Below are experts of layer 4 (counted from 0) of a mixture-of-experts language model. Rows are named up (a neuron's input weights, with its number), down (a neuron's output weights, with its number) and show model dimensions 336-447. Each number is 128 + 24 x the weight over its row's rms, rounded and kept within 0 to 255.
Before each expert's rows: "raises" lists some tokens whose logits its average output raises strongly, later layers aside. This comes from a sample of Wikipedia text that the model never trained on.

# expert 26
raises: " the", " their", " this"
up0 [113 110 134 147 168 131 161 102 162  84 152 130 101  93 132 128 145 136 134 152 141 111 115 131  80 125 130 129 152  88 121 125 107 166 123 124  84 115 115  89 143 124 112  90 142 133 120 107 118  92 155 155 166 152 117 113 102 191 161 127 122 116 154 151 122 109 139  99 179 179 107 118 154 131  99 119 115 138 129 161 149 103 124  70 104 133 122 176 104 113 140 111 151 147  72 127 147 133 124 112 146 123 116 136 155  87 113 149 101 140 115 110]
down0 [114 151 118 122 135  84 125 120 100 133 111  97 133 127 137 155 116 144 147 129 138 123 103 123 139 156 148 126 132 107 137 152 136 132 137  83 167 115 121 130 144 138 169 146 102 118 127 121 100 154  99 129 147 111 128 132 124 112 133 104 185 137 142 143 155  99 140 134  76 135 135 130 131 134 136 127 114 146 135 130 128 135 138 156  75 152 136 121 107 115 108 106 131 126 116 129 183 155 155 126 103 127 158 126 106 148 163  90 113 177 103 103]
up1 [ 84 115 105 149 112 125 141  93 131 132  94 138 131 109 177 133  90  91 120 119 129 152 148  88 165 147 125 111 117 117 120  88 145 151 105 154 122 129 164 181 163 120 180 121 110 121 114 147  95 113 150  61 114 119  70 109 136 156  90 124 108 115 159 104 120 121 157 113 114 147 103 134 149 119 115  98  90 127 117 134 141 127 134 156 111 112 105  94  95 122 122 127 150 143  93 138 120 156 112 103  85  94  98 119 177  99  99 166 132 169 156 114]
down1 [110 162 153  81 134 122 142 173 109 146 128 148 131 141 136 137 118 110 114 138 146 129 111 149 119 113 123 133 135 127 126 146 131 128 140 117 140 118 108 111  94 109 163 129 111 116 114  87 141  97 146 141 120 108 125 145 113 102 160 109 149 155 144 144 160 114  95  59 155 148 124 157 119 147 131 140 110 125 107 143  97 104 143 110 209 171 146 115 179 142 143 143 125 157 152 164 144 144 130  75 182 140 134 132  54 129 148  99 168 136 176 132]
up2 [120 142  81 133 133 135 119 107 117  90 136 110  81 156 117 102  79 145  94 113  97 110 153 132 120 159 132 137 115 138  94 142 134 149 112 127 146 125 137 145 125 116 111 160 134 138 116 132 122 133 158 125 107 138 136 109 164  72 116 120 123 129  69 131 111 151 137 165 118 143 150 101 132 132 125 117 129 107 133  94 133 105  92 131  82 150  74 163 161 153 104 113 164 176 195 104 113 117 148 136 106 120 127 110 126 141 139  77 120  85 159 118]
down2 [111 140 125  86 153 127  95 122 103 138 145 136 108 122 104 104 116 137 151 104 122 131 164 134 125  83 161 120 115 148 163 135 124 130 132 152 110 111 124 191 131 141 151 115  96 153 125 126 120 121 162 136 122 147 133 144 168  81 116 192  99 125 158 150  93  65 131 124 125 143  88 118 133 141 118 118 111 143 189 107 125 171 143 144 120 142 154 154 131 141 132 157  86 100 129 183 106 115 142 129 175 130 119 123 150 117  80 127 122 155  87 131]
up3 [ 97 143 110 128 126 124 157 145 134  88 125 105 106 132  88 106 121 152 177 136 125 119  85 115 123 116 118 128 106 153 144 101 147 135 116 135 125 114 156 132 123 129  84 184 119 125 143 138 138 102 168 126 126 134  95 122 106 104 113 118 127 166 146 158 122 132  76 124  73 114 150 134 105 153 135 114 107 144 145 163 137 115 134 150 107 116 100 139 142 126 103 146 127  96 171 104 167 150  88  98 129 120 151 117 103 136 125 149 168 141 118 119]
down3 [142 144 123 120 121  98 160 121 118 145 110 132 129 114 110 115 125 128 103 148 114  95 124  94 108 141 116 139 156 118 155 118 147 122 136 127 148 152 118 151 102 109 125 126 106 120 142 130  79  92 148 114 148 141 143 145 112 128 117 110 154  82 166 168  78  99 143 145 172 122 122 175 175  58 143 157 115 169 121 122 165 141 132 125 134 106 147  98 147  99 117 144 120 137  75 107 144 118 146 126 140 173 117 109 145 116  68 132 117 149 149 140]
up4 [183 119 152 140  91 150 116 126 112 100 105 140 111 142 137 147 100 136 162 136 156 121 157 131 170 135 136 118 173 160 154 130 115 124 135 118 163 148 135 109 145 139 156 112 113 114 144 116 156 128 137 153 134  94  98 136  90 119 127 156 134 159 110 143 108 104  91 135 116 119 145  89 120 140 141 110 130 108  93  87 150 123 135  94 126 102 154 145  82 125 103 118 136 116 125 106 126 110 104 162 102  86 154 128 145 174 127 146 145  91 140 162]
down4 [162 127 150  87 122 130 168 157 157 108 159  85 112 142 136 120 163 101 151 124 104 117 168 169 132 107 137 127  73 115 126 129 121 122 181 122 163 122 146 137 114  82  95 105 133 114 125  93 104 134 132 129 152 113  99 127 111 112 117 143 108 136 122 124 112  99 106 128 104 153 133 134 135 151  74 129 136  98 117 145 121 111 151 146 134  85 140 137 130 115 158  92 119 129 137 116  79 156 151 142 122 118 128 135 166 123 106 142 142 108 120 126]
up5 [131 128 100 113 135 144  96 108 133 145 122 149 126 142  67 114 117 113  98 141 129 162 174  68 128 142 119 144 158 144 155 108 186 146 119 145 171 103 104 163 102  93 145 139 156 152 152 175  91 157 117  93 120  81 128 109 145  85 137 130 127 140 123 119 130 142 117  89 152 123 123 132 125 153 176 156 135 127 115 132 151 186 147 126  90 102 116 142 153 118 110 105 156 143 122 109 134 122 113 111 149 163 100 130 100 131 183  86  93 124 130 122]
down5 [152 116 140 149 135 126 142 149  82 124 164 130 144 156 105 171  78 113 154 105 111  74 140 122 107 127 196 133 181 119 108 104 110 116 118 119 147 114 144 117 165 158 114 100  93 121  84  58 135 112 140  95 144 128 150 141 104 142 123 118 154 139 102 116 103 133  95 129  96 124 169 127 141 135 155 124 168 153 120 149 134 128 131 144 150 146 158 106  97 107 154 139 127 124 100 172 141 167 117 110 134 117 136 145 106 117  91  78 132 149 132 155]
up6 [145 129 129 131 130 134  97 112 106  92 105 160 132 139 116 142 103 139 190 124 119 107 138 151 126 154 152 154 121 125  81 131 132 143 155 126 134 117 113  91 133 118 123 141 126 139 156 129 137 134  64 108 134 111 143 138 116 139  77 107 126 146 120 113 116 145 173 117 101 154 134 122 165 124 138 132 135 108 105 117  91 109 104 114 154 124 135 110 143 129 161 114 121  86 150 160 107 163 133 117 124 102 123 120 121 149 116 141 136 141 118 110]
down6 [105 176 146 101 119 151 139 154 165 106 149 184  63 133 134 128 130 118  93 151 117 165 139 130 103 147 112 119 135 129 148  97 154 159 134 136 101 117  85 109 127 114 138 139 118 125 116  94 118 110 101 138 152 140 127 112 131 123 147 117  94 134 107 122 131 144 129 114 143 124 124 136 121 115 166 140  95 120 136 133 175 112 135 147 103 168 141 114 112 153 148 174 131 126 160 123 111 104 161 172 112 120 152 148 127 105 137 129 115 142 151 168]
up7 [150  91 137 131 107 117 128 154 116  95 133 143 112 152 101 123  77 106 144 126 130 105 128 161 137 126 125 101 120  80 152 112 114 111 150 145  77 108 102 163 149 100 131 133 146 139 120 119 129  71 125 122 103 137 155 151 144 122  90 161 151 160 133 125 116 145 108 117 128  84 172 112 157 126 146  62 148  88 116 146 154 140 119 120 101 148 116 125 143 110 150 127 140 121 130 106 138 125 106 123 131 155 141 140 127 169 136 149 134 138 120  88]
down7 [112 119 171 149 134 208  62 151 115 140 133  98 127 124 151 138 129 125 143  93 132 122 131 120 120 154 137 185 158 142 107 147 139 152 106 124 135 122 157 150 140  92 101 148 133 119 109 159  87 124  91 151 147 106 131 130 105 101 124 105 156 106 179 126 122 132 107 128 137 182 151 107  81 141 108 140 144 137 125 124 126 157 103 135 134 106 159 113 141 122 148  67 164 125 144 136 102 174 141 112 108 130 134 118 140 121 150 178 131 133 148 120]
up8 [137 104 120 131 124 106 166 190 175  98 112 126 154 139 136 123 163 142 114 154 103 140 154 101 162 102 130 110  97 110 132 166 130 102  81 128 146 112 135 124 142 144 122 137 140 127 127 123 166 134 146 180 127 120 141 123 119 146 146 103  91 139 106 151 129 146 119 112 159 140 119  99 142 136 151 135 119 114 128 116  86 109 103 177 142 128  62 124 105 117 166 118 147 142 160 111 100 152 138 163 137 118 121 122  77 136 128 135 120 145 154 138]
down8 [157 129 159 123 114 125 111 149 147 119  99 153 117 143 148  87 127 133 126  75 137  84 102 102 113 167 173 117 153 147 154 167 123  99 122 140 126 110 148 123 108 138 108 128 141 113 113 128 142 124 123 153 137 122 139  67 184 117 126 124  62 120  93 133 134 106  76 103 126 120 121 156 125 160  80 128 105 124  78 105 119 126 146 124 103 143 200 156 133 167 114 102 134 142 132 135 128 136 108 107 151 145 141 156 131 116 126 108 112 128  68 118]
up9 [143 133 133 134  79 143 133 135 146  87 132 119 158 142 156 116 127 148 135 127 106  71 129  86 105 120 124 109 181 120 114 155 114 112 126 119 127 128 130  92 162 143 107 129 157 105 148 130 132 121 117 129 140 117 128 144  76 101 161 121 122 124 157 129 101 141 141 141 115 135 137 117 122 143 140 134 142 131 134 143 127 128 111 140 127 136 113 138 128 156 117 166 196 127 145 119 147 110 114 167 128 120 168 139 108 145 153 129  89 186 102 127]
down9 [141 168 118 123 131 102 127 123 106 135 159 125 115 110 135 147 151 103  91  78  93 135 167 146  87 119 185 110 144 107 118  86 133 134 136 164 126 120 185 124 138 161 128 107 182 109 148 103 137 121 163 165 143  95 121 101 115 161  73 105 149 146 153 117  89 111 178 180 145 131 133 116  98 137  90 114 106 142  98 118 122  92 141 146  93 114 114  94 128 126  96 106 153 119 111 141 141 107 160  86  88 130 145 119 101 121 132 147 121 103 106 121]
up10 [137 134 139 106 133 149 153 167 170 111 117  97 140 148 181 129 118 132 123  98 140  96 134 103 127 150 119  79  89 102 147 126 107 157 111 165 141 116  98 142  99 111 122 127 124 174 111 137 144  50  82 128 126 111  94 182 152 100 168 179 176 151 149 133 137 130 126 114 122 124 116 107 117 130 100 128 129 133  86 164 145  99 144 127 115 153  85 110 109 132 108  92 170  92 112  94 139 132 142  85 152 132 150 111 128 121 144 137 136 127 137 131]
down10 [ 95 175 111 115 118 142 145  91 141 116  87 142 138 145 113 136 142 144  83 140 170 144 147  88  92 102 156 154 140 153 149 145 116 141 141 131  95  95 162 121 174 145 145 131 133  78 136 110 111 147 132 137 118 156 160 128 107 124 141 136 104 105 120 133 150 115 155 140 143 104 157 126 128 136 169 108 141 114 123 102 170 119 110 121 153 126 182 119 145 112 145 156 135 131 158 126 100 124 137 132 163 135 115  90 143 159 130  92 154 119  77  59]
up11 [112 115 128 123 121 133  83 159 123 116  86 107  84 161 131  97 142  92 138 119 166 100 106 154 125 156 119 142 128 101 141  72 117 114 134 118 152 133 145  80 145 133 121 117  51 139 123 103 105 106 134 110 149 105 138 127 129 137 135 142 110 125  93 143 135 122  95 119 115 132 146 112 130 112 145 143 101 122 146 167 145 161 147  99 150 100 157 177 144 113 108 110 123 107 142 117 119 139 107  97 146 102 139 137 149 126 105 124 107 148 116 103]
down11 [112 142 127 121 135 117 142 126 112 131 128 123 135 135 127 117 104 149 152 129 114 122 149 111 176 162 129  81 143 154 108 134 124 139  89 122 139 149 135 132 137 120 114 170 138 153  99  97 120 109 163 129 133 129 102 104 117 144 112 126 138 119 121 130 174 144 126 104 153 148 117 135 164 136 123 172 151 143  83 103 110 122 137 124 149 150 114 155 149 110 142 167 104  99 136 105 117 107 180 139 155 121 124 158 162  86  91 117 106 135 181 129]
up12 [130 143 111 126  89 130 113 147 107  97 100 153 140 151 148 161 132  90 115 147  86 106 133  84  98 138 159 118 126  99 146 116 134 122 115 134 131 135 138 177 115 147 156 147  48 133 155 126  98 108 152 112 129  99 137 135 141 109 149 188  93 142  98  94 108  95 162 136  99 167 124 111 109 111  98  88 102 140 116 138 109 101 171 120 159 162 149 186 126 137 113 106 126  86 134 107 110 160 120 136 141  93 150 160 128 116 112 136 139  84  88 108]
down12 [125 155 182 151 142 101 129 127 102 133 167 130  99 132  97  94 165 116 143  81 145 151 164 193 135 145 139 124 110 170 112 155 155 125  95 146  73 104 136  72 116 141 128  87 148 146 121 120 141 129 164 174 149 111  99 130 177 114  98 161 136 136 120 126 113 157 155 140 182 134 127 100 127 127 132 138  77 153 138 146 144 159 124 144 167 127 165  97 135 122 118 133 166 161 110 149 118 154 152  99 142 156 126 162 117 136 104 135 130 119 122 139]
up13 [ 84 118 156 115 141 153 132 103 126 115 147 130 106  85 160 135 121 109 116 133 104  89 120 149 142 128 168 118 131 103 124  87 128 149 144 131 103  77 137 107 138 169 115 181 113 102 109 129  89 171  90  89 126  82 158 125 152 132 118 136 174  95  90 171 130 134 120 157 176  90 110 141 103 126 127 135 129 157 119 106 135 133 169 148 100 107 150 136 141  97 144 114 125 145 139 115 180 180 109  96 117 114 153 141 109 133 131 126 105  91  75 176]
down13 [181 112 126 137 114 119 174 135  98 128 126 133 146 128 105 111 141 140 100  81  92  92 120 154 118 131 163 129 131 116 137 148 111 101 132 148 151 165 128 107 104 135 173  91 148 155 117 161 122 107 135 145 159 117 117 107 121  95 130 116 138 161 137 122 140 168 152  74 154 114 121 142 147 183 144 103 151 156  86 137 136  82 131 133  79 145 135 124 127 174 105 149 129 116 131 164 117 111  99  76 104 119  89 142 130 171 110 157 134 138 132 141]
up14 [144 110 137 155 149 148 128 142 126 177 130 106 148 107 138 156 106 118 137 129 174 115 133 120 130  97 144 120 130  95 145 123 135 109  75 125 114 163 140 165 147 138 102 192 110 112 119 109 127  91 113 105 113 130  93 101 129 178  65  69 171 116 128 124 137  84 113 110 116 101 110 136 101 138  86 124 133 163 163 119 113 133 120  89 132 112 146 122 127 121 117  93  87 103 116 141 136 125 130 101 148 184 143 163 130 175 164 138 152 136 128 127]
down14 [114 124 106 118 120 138 107 131 107 128 118 151 120  94 136 124 125 147 125 146  74 143 129 107 134 149 141 113  91 123  98 146 138  95 125 128 105 139 104 141 136 140 153  97 125 130 144 117  78  85 155  76 135 146 116 114 152 130 205 127 142 125 156 144 111 161 126 117 139 164 109 134 124 127 171 100 140 121 131 108 147 145 166 172 160 139 128 166 135 114  99 170 107 131  92 117 155 118 119 133 117 134  97  44 122 105 119 112 185 130 135 101]
up15 [144 146 130 164 108 120 180 107 141 157 117 154 142 112 160 137 135 123 145 110 161 138  99 159 114 133 123  77 119 125 126 101 116 112 135 128 116 207  99 128 159 109 115 117 129 113 142 117 126 109 156 134 153 133  99 146 160 138 165 144 137 122 146  83 100 109 103 131  83 155 125 105 144 128 140 176 108 171 141 131 115 154 110 128 138 101 138 146 137  91 144 131 114 132 109 141 126  80 100 146 134 150 118 168 146 131 161 148 127 123 122 146]
down15 [114 104  95 111 104 151 100 126 122 129 134 102 102 114 129 156 118 157  80 121 126 126 138 120 109 138 132 157 169 132 139 129 120 146 113 137 151  92 173 143 141 157  95 153 145  73 142 133  98 130  92 129 116 130 122 127 107 108 142 149 121 128 167 126 150 172 116 150 107 109 138 124 132 165 109  67 174 124 103 142 165  94 123 136  68 172 117 146 127 117 131 134 178 169 109  98 132 194 114 125  77 147 136 119 156  93 101 169 150 130 159 103]
up16 [ 97 137 195  99  93 137 120 164  80 144  89 155  97 100 134 138 187 160 137  94 125 153 115 103 128 132 100 118 118 142 153 126 102 140 124 179 156 115 152 120 166 111 102 168 118 153 104 133 156 103 106 122 147 117 133 103 107 105 113 117  74 124 165 120 131 148 144 130 128 175 119 125 178 132 124 161 119 126 121 112 144 115 154 144  90 119 111 118 175 137 104 119 126 110 155 161  81 139 121 116 106 132 117 143 128 111 140 134 140 105 152 175]
down16 [114 106 100 137 128  78 183 107 168  96 133 128 147 151  92 107 123 161 131 123 129  99 131 122 130 147 137 177 138  98 100 117 163 123 106 140  89 114 169  90 123 122 140 102 154 115 116 137 121 145 148 127 148 154 103 125 112 153 145 129 143 109 136 131 179 126 120 141  94 146 122 148 180 123 136 157 100 140 109 121 118 111 153 126 168 116 122 112 115  99 150 128 181 114 117 120 119 109 137 110 131 101 101 142 176 134 147 118 178  98  65 114]
up17 [138 110 160 136 157  98 150  96 113 138 112 120 130 123 159  85 145 115 139 143 120 165  97 122 128 112 116 109 140 110 137 103 141 125  84 131 162  97 134 180 149 114  88 123 132 117 117 101 153 133 134 157 134 181 161 114 164 106 128 130 109 147 136 106 120 162 132 112 170  79 135  96 151  94 120 129 122 140 158 163 138 108 108 121 118 153 141 165 100 130 101 137 144 167 166 127 134 128 162 104  90 102 181 164 131 105  94 169 112 148  94 136]
down17 [126 198 135 124 136 182 149 169 121 142 137 125 140 127 108 143 104 156 128 101 134 127 137 138 137 100 125 107 164  96 148 154 146 135 121 104 126 133 156  61  95 187 103 115 159  92 117 135 115 129 115 129 149 128 147 145  98 107 104 137 133 109 126 182 130 134 148 131 150  88 107 134 105 162 149 145 122 134  74 158 147  87 112  93  89  93 153 124 150  76  96 142  93 109 152 111 166 144 137 136 106  98 105 133 132 134 122  87 131 173 158 156]
up18 [147 148  93 118 135 126 119 135 167 148 141 143 121 131 101 140 115  78 171 109 150 145  74 142 169 146 138 115  96 111 143 118  82 154 112 121 117 123 140  96 100 142 109 136 132 170 128 110 135 139 139  79 135  96 172 116 117 159  83 136 112 108 104 114 118 106 149 178 138  93 129 111 159 162 119  70 115 154 150 137 118 124 153 152 171 136  90 114 110 133 153 138 130  88 125 136 210 170 126 141 132 108 106 139 120 124  83 110 133 119 118 119]
down18 [149 159 115 102 143  68 121  86  87 122 143 138 143 132 115  85 143 168  95  99 111 129 135 174 153  88 149 130 128 129 124 117 133 104 129 107 133 128 138 107 103 152 131 100 121 104 103 146 101 125 104 164 131 136 159 139 143 103  93 132 105 120 118 121 111 104 161 171  93 103 105  93  96 119 159 110 141 102 146 106 138 178 105 139  86 142 134 158 169 113 114 151 166 106 117 156 101 132 156 175 130 147 126 152 116 104 140 142 114 137 156 135]
up19 [151 113 115 124 138 117 113 122 154 150 133 112 105  92 135 180 158 100 174 107 165 166 162 135 119 149 111 137 151 167 102 116  85 139 142  82 122 121 172 158 108 149 107 152 148 157 149 152 126 119 159 137  93 128 113 129 139 123  79 111 164 165 147 154 157 107 134 144 120 154 133 141 117 117 166 173  93 137 184 150 128 119 115 145 147 155 114 123 171 112 114 137 132 125 150 123 127 151 144  74 125 109  85 140 137 167  95 135  89 109 126 140]
down19 [120 130  75 133 113 128 152 117 133 135 118 121 157 165 169 107 128 157 178 157 139 129 104 137 103 127 123 110 123 170 100 128 142 124 117 121 135 143 116 133 136 126 111  99 159 133 129 146 144 122 148 118 155 158  68 119 130 165 124 172 127 100 107 146 139 134  97 124 111 110 114 171 131 124 113 123 127 144 116 122 149 178 113 139 179 143 130 154 125  90 120 151 143 114 143 149  99 123 134 114 110  91 143 105 106 100 116 110 117 210 108 128]
up20 [125 107 100 139 138 134  93 122 130 148 110 114 181 137 137 112 106 113 114 105 136 136  83 142 110  83 135 109 132 114 172 104  92 123 126 102 142 160 120 117 135 166 134 121 130 143 158 141 129  72 100 132 149 124  97 191 123 107 125  97 138 125  82 126 107 118 150 147 123 154 105 136 106 149 154 107  93 135 164 108 126 133 143  96 125 131  71  96 104 144 127 135 117 146  90 113 154 102 133 125  99 183 102  93 114 161 141 155 131 113 110  74]
down20 [123 161 153 105 112 130  92 150 124 117 136  95 159 100  92 166 141 135 156  94 100 154 174 131 125 163 108 111 143 126  88 139 115 117 132 137 106 129 105 131 140 139 109 124 156 126  98 126 108 126 106 139 147 113 135 118 111 130 111 120 148 167 104 149  86 137  89 135 103 116 181 149 135 112 163 141 129 125 133 136 122 158 133 127 114 145 122 148 140 181 124 136 129  84 148 105 124 173  63 128 169 102 135 182 155 156 139 130 121 141 145 140]
up21 [144  94 123 140 109 140  86 129  87 132 131 149  81 178  92 154 106  88 143 158 106 157 103 128 146 155 128 142 127 127 147 179 110 164 128 110 139 120 139 113 123 122 121 162 131 111 116  96 123 126  92 155 176 130 113  98 139 111 112 140 143  86  92 108 134 157 139 155 112 169 125 124 156 131 155 155  82 121 114 115 112 110 153 101 136 151  77 102 109  85 123 156 102 146 119 106 142 165 142 118 157 127 141 150 134 144 124  50 144 100 125 114]
down21 [135 140 125 128 146 121 140 154 124 156 121 120 106  72  98  95  95  96 131 114  89  80 142 104 133 142 157  96 131 142 137 111 141 162  73 168 165 124 142  77 127 109 141  83  77 143 113 138 163 143 159 146 159 133 126 120 132 124  86 128 120 123 137 149 126 103 143 126 129 145 160 132 128  98 101 125 130 152 144 137 110 115  92 147 107 100 132 149 115 166 149 128 155 131  86 101 115 157 130 155 131 139  81  97 123 130 103  96 114 129 132 134]
up22 [103 132 121 127 108 109  85 146 155 144 144 108 109 126  91 115 143 148 166 130 140 157 155 159 105 140  93 145 125 120 112 140 114 172 121 101 123 146 100 156 128  82 152 116 151 137 160 119 125  76 168 153 156 140 109 157 156 156  78 156 108 132 153 135 141 162  87  94 121 102 124 148 124 169  87 124 155 154 103  81 127 130 118 147 121 166 117 140 127 100 102 133 121 156 132  97 113 138  75  69 154 130 136 117 182 164 167 150 163 112 139 151]
down22 [132 147  76 115 178  98 112  93 122 147 125 172 118 102 132 152  93 126 143  94 159 134 177 147 129 163 139  88 147 128 133  99 163  99 141 137 153  80 115  92 111 162 107 109 101  91 126 115 125 117 115 124 165 112 112 136 143 116 122 144 120 137  76 178 162  89 157 138 149 150 140  72 127 132 111 105 122  99 142 112 125 154  88 113 142  97 126 100 118 127 109 125 151 150 100 162 153 156 150  71 143 154 121 132 114 145 118 133 141 124 124 127]
up23 [ 73  94 159 145 122 134 119 139  85 133 131 125  92 110 126 139 128 132 118 122 121 113 176 121 141 137  86 132 123 116 124 138 147 108  95 128 127 142 136 116 137 122 144 146 148 145 165 161 159 147  84  79  79 173 148 139 124 167  87 111 134 183 132  92 149  98 136 171 108  85 153 129 157 146 113 122 176  75  91 128 156 159 151 121 125 117  98 177 101 116  96 129 104  95 139 113  96 154 199 133 118 124 135 118 127 123 127 105 111  93 134 131]
down23 [109 144 140 120  97 130 109 133 109 132 115 116 191 154 134 127 125 130  99 120 150 152  70 153 172 121 146 169 141 126 158 156 129 140 112 105 105 114 111 138 113  92 141 145 127 129 130 136 139 101 135 115 148 159  93 143 128 183 143  98 137 117  95 135 136 168 137  94  90 113 132 177 124 120 154 135 109 161 117 120 170 134 108 108 130 125  83 197 140 101  85 129 122  85 152  93 107  70  70 123 109  96 125 151 127 148 108 141  86 101 140 146]
up24 [150 111 130 162 116 144 150  94 124 134 129 153  75 146 106 117 115 120 119 176  84 142 109 151 107 138 128 118 127 141 138 113 118 146 125 152 100 160 119 133 130 122 135 132 172 168 119 160 127 158 117 123 116 133  99 126 158 157 123 137 113 131 162  71 147 154  89 107 124  75 101 134  93 137 111 151 141 124 104 143 132 125 136 124 159 153 160 122 134 141  89 133 112 131 111 143 145 151 136 147 167 159 113 125 151 180  84 121 169 123 191 100]
down24 [141 148  95 143 125 126  89 128  73 117 155 120  98 123 172 138 116 101 136 120 119 133 100 133 109 126 133  90 120 100 129 118 135 128 127 121 137 114 116 125 177 111  99 158 145  83 147 105 128 114 146 129 148 143 149 123 149 111 127 131  88  99 139 132 139 100 100 134 135 160 198 115 104 111  95 153 120 119 125 151 167 115  71 122 138  93 163  76 133 172 136 120 132 152 133 156 149 123 109 158  83 105 118 132 118 122 113 130  82 146  94 127]
up25 [103 164 110 145 112  90 120 147 124 147 125 101 135  96 129 165 145  87 142 166 178 157 131 125 145 114 128 148  89 104 104 110 101 143 123 160 121 109 124 126 110 143 158  80 131 129 140 129 168  95 143 172 146 140 136 129 153 113  87 144 123 147 134 125 102  80 165 102 116  90 104 218 158 130 135 104 118 110 128 113 153 168 114 163 128 143 134 123  47 118 133  75  88 135  88 119  89 163 137 127 115 136 175 165 118 138 121 186 135  88 133 163]
down25 [105 142 153 108 115 129 132 145 148 110 136 153 134 134 144 109 165 145 117 142 139 104 134 158  90 105  96 130 141 136 178 130 112 136 138 120 115 152 125 127 158 147 116 177 128 128 190 139 113 107 140 135 133  90 157 186 146 104  97 140 132 115 139  99 136  74 107 123 146 106 147 170  70 129 101 125 146 147 115 149 130 163 176 163 174 149 164 131 122 117 105 134 153 109 144 110 153  90 128 135 117 138 126 108 143 150 108 131  86  98 129 154]
up26 [126 180  99 127 147 110 140 116 142 121 164 134 124 134 118 108 123  52 115 130 107 130 123 130 125 105 157 157 157 124 165 120 137  97 103 150 147 134 126 165 122 132 127 116  93  92 148 180 141 160 125  83 115 116 143 143  95 143 140  91 136 143 146 111 147 126 147 146 116 168 167 119 160 106 120 164 139 156 139 122 156 129 140 186 152 155 140 128 119 157 118 131 114 137 138 163 133 152 175 142 143 121 128  85  81 143 134 168 104 117 147 116]
down26 [109 172 166 146 186 133 182 182 106 164 117 106 124 187 100 167 102 129 155 120  89  94 125 138 154 134 121 154 138 133  98 143  73 147  86 107 153 150 131 141 154  98 100 135 104 116 144 150 157 111 129  90 128 153 160 123 128 119 143 124 122 155 120 123 160 159 142 116 167 154 112 157 152 164 139 102 130 154 140 112 136 107 172 112 154 101 135 138 134 128 148 121 143 135 173 126 130 122 114 128 130  95 139 106 121 117 133 112 129 118 122 113]
up27 [154 102 126 162  99 140 103 102 127 134 154 122 118 125 112 120 121 124 124 179 170  96 111 137 145 137 145 165 118  61 163 130 138 123 139 133  93 138 171 123 112  80 140 127  81 142  98  99 131 126 151 119 141 126 114 111 112 143 107 149 116 125 130 126 125 129 138 120 121 132 132  94 115 116 123 129 102 130 130  98 147 121 162 154  97  99 125 136 110 158 118 126 162 106  74  84  78  97 103 128 119 120 123 166 145 114 147 107 138  99 131 161]
down27 [151 116 118 135 137 134 107 110 140 149 163  98 117 151 119 137 116 119 128 120  95 148  90 130 119 155 138  93  88 141 121 134 134 127 128 151  86 181 126  94 143 105 142 123 151 125 146 130 109  93 147 167 117 147 166 124  88  84 175 153 160 126 137 125 148 124 106  86 191 112 127 147 129  80 113 166 101 133 167 163  86  94 143 111 120 154  69 103 132 104 106  99  79 169 134 120 137 138 163 145 135 101 160 164 148 147 157 120 151 152 134  93]
up28 [ 78 121 145 155 104 145 107 146 156 128 123  90 105 132 104  85 198  96 119 107 161 124 143 162 112 157 176  97 112 125 125  88 131 119 150 146 105 129 139 124 126 161 114 116 119 171 128  97 133 117 144 135 158  95 142 114 151 103 150 117 104 128 149 111 104 111 108 129  81 128 149 173 144 153 116 111 109 117 135 125 132  96 127 170 128 108 138 135 130 199 132 129 153  81 122 122 132 116 104 113 112 129 135  84 104  91 109 127 130  98 141 182]
down28 [156 154 123 138 115 142 166 104 165 160 146 168 153 147  98 126 168 142 118 138 157 141 140 142 106 129 135 154 130 111 151 106 135 130 115 126 101 148 100 140 144 138  71 109  98 129 110 113 164 173 115 132 158 121 137 133 147 127 133 124 148 125 103 139 102 125  77 107 129 136 162 172 117 134 140 130 147 126 170 132 134 114 136 107 147 142 180 154 125 188 188 156 130 148 149 142  90 120 133  98 132 106 168 143 104  87 159 150 102 106 150 127]
up29 [132  96 155  94 115 137 113 113  90 114  96 167 107  78 114 113 152 103 148 141 163 152 150 140 120 157  94 173 141 135 104 108 101 178  72 147 144 146 139 123  70 102 144 132 136 136 112 125 155 102 140 100 100 124 127 116 180 128 133 152 146 178 137 161 106 133 124 114 145 112 127 125 123 101 137 139 125 146 139 102 131 157 131 163  98 126 122 122 149 152 147 158 126 144 128  88 122 101  84 156 132 125 144 110 132  95 146 141 129 142 112 106]
down29 [149 127 162 147 147  88  82 106 129  71 126  89 165 143 122 141 160  77 108 138 100 129 104 155  84 118  99 123 150  93 116 158 101 112 128 136 104 147 118 122 182 168 158 113 142 124 106 127 148 172 117 144 183 165 111 121  61 152  91  99 172  93 124 130 146 121 173 124 146 144 133 111 134 111 114 112 121 106 135 166 131 112 127  75 119 136 126 127 156 115  87 116 127 189 162 164 132 178 131  89  77 173 121 141 147 134  99 158 139 107 138 145]
up30 [165 158 133 122 145 129 115 121 138 140 121 121 104 151 131  94 119 121 134 101 110 125 129 152 154  97 151  76  99  71 148 147 148 114 148 122 140 148 106 145 128 111  88 151  86 139 168  98 154 101 129 153  98 117 166 169 119  90 128 126  86  98 172 123 149  92  98 136 120 139 160 133 114 138  80 167 129 171 116 148 115 124 131  93 126 141 136 192 110 152 136 146  95 122 135 135 111 124 139 105 133 148 122 139 113 105 163 154 129 116 139 111]
down30 [133  93  99 147  62 151 168 148 110 118 106 117 168 101 133 120 174 139 124 155  95 130  50 106 140 127 128 121 158 149 126 172 151 128  94 152 165 104 163 138 118  89 150 149 150 148 131 146 130 178 118  46 129 140 162 132 114 116 145 120 142 106 142 152 123 121 108 124 138 127 130 109 122  97 156 142 142  87 110 148 145 126 115 140 142 166 103  97 139 124 167 102 118 104 153  75 114 161 128 122 110 123 154 127 109  98 120 133 201 126  75 112]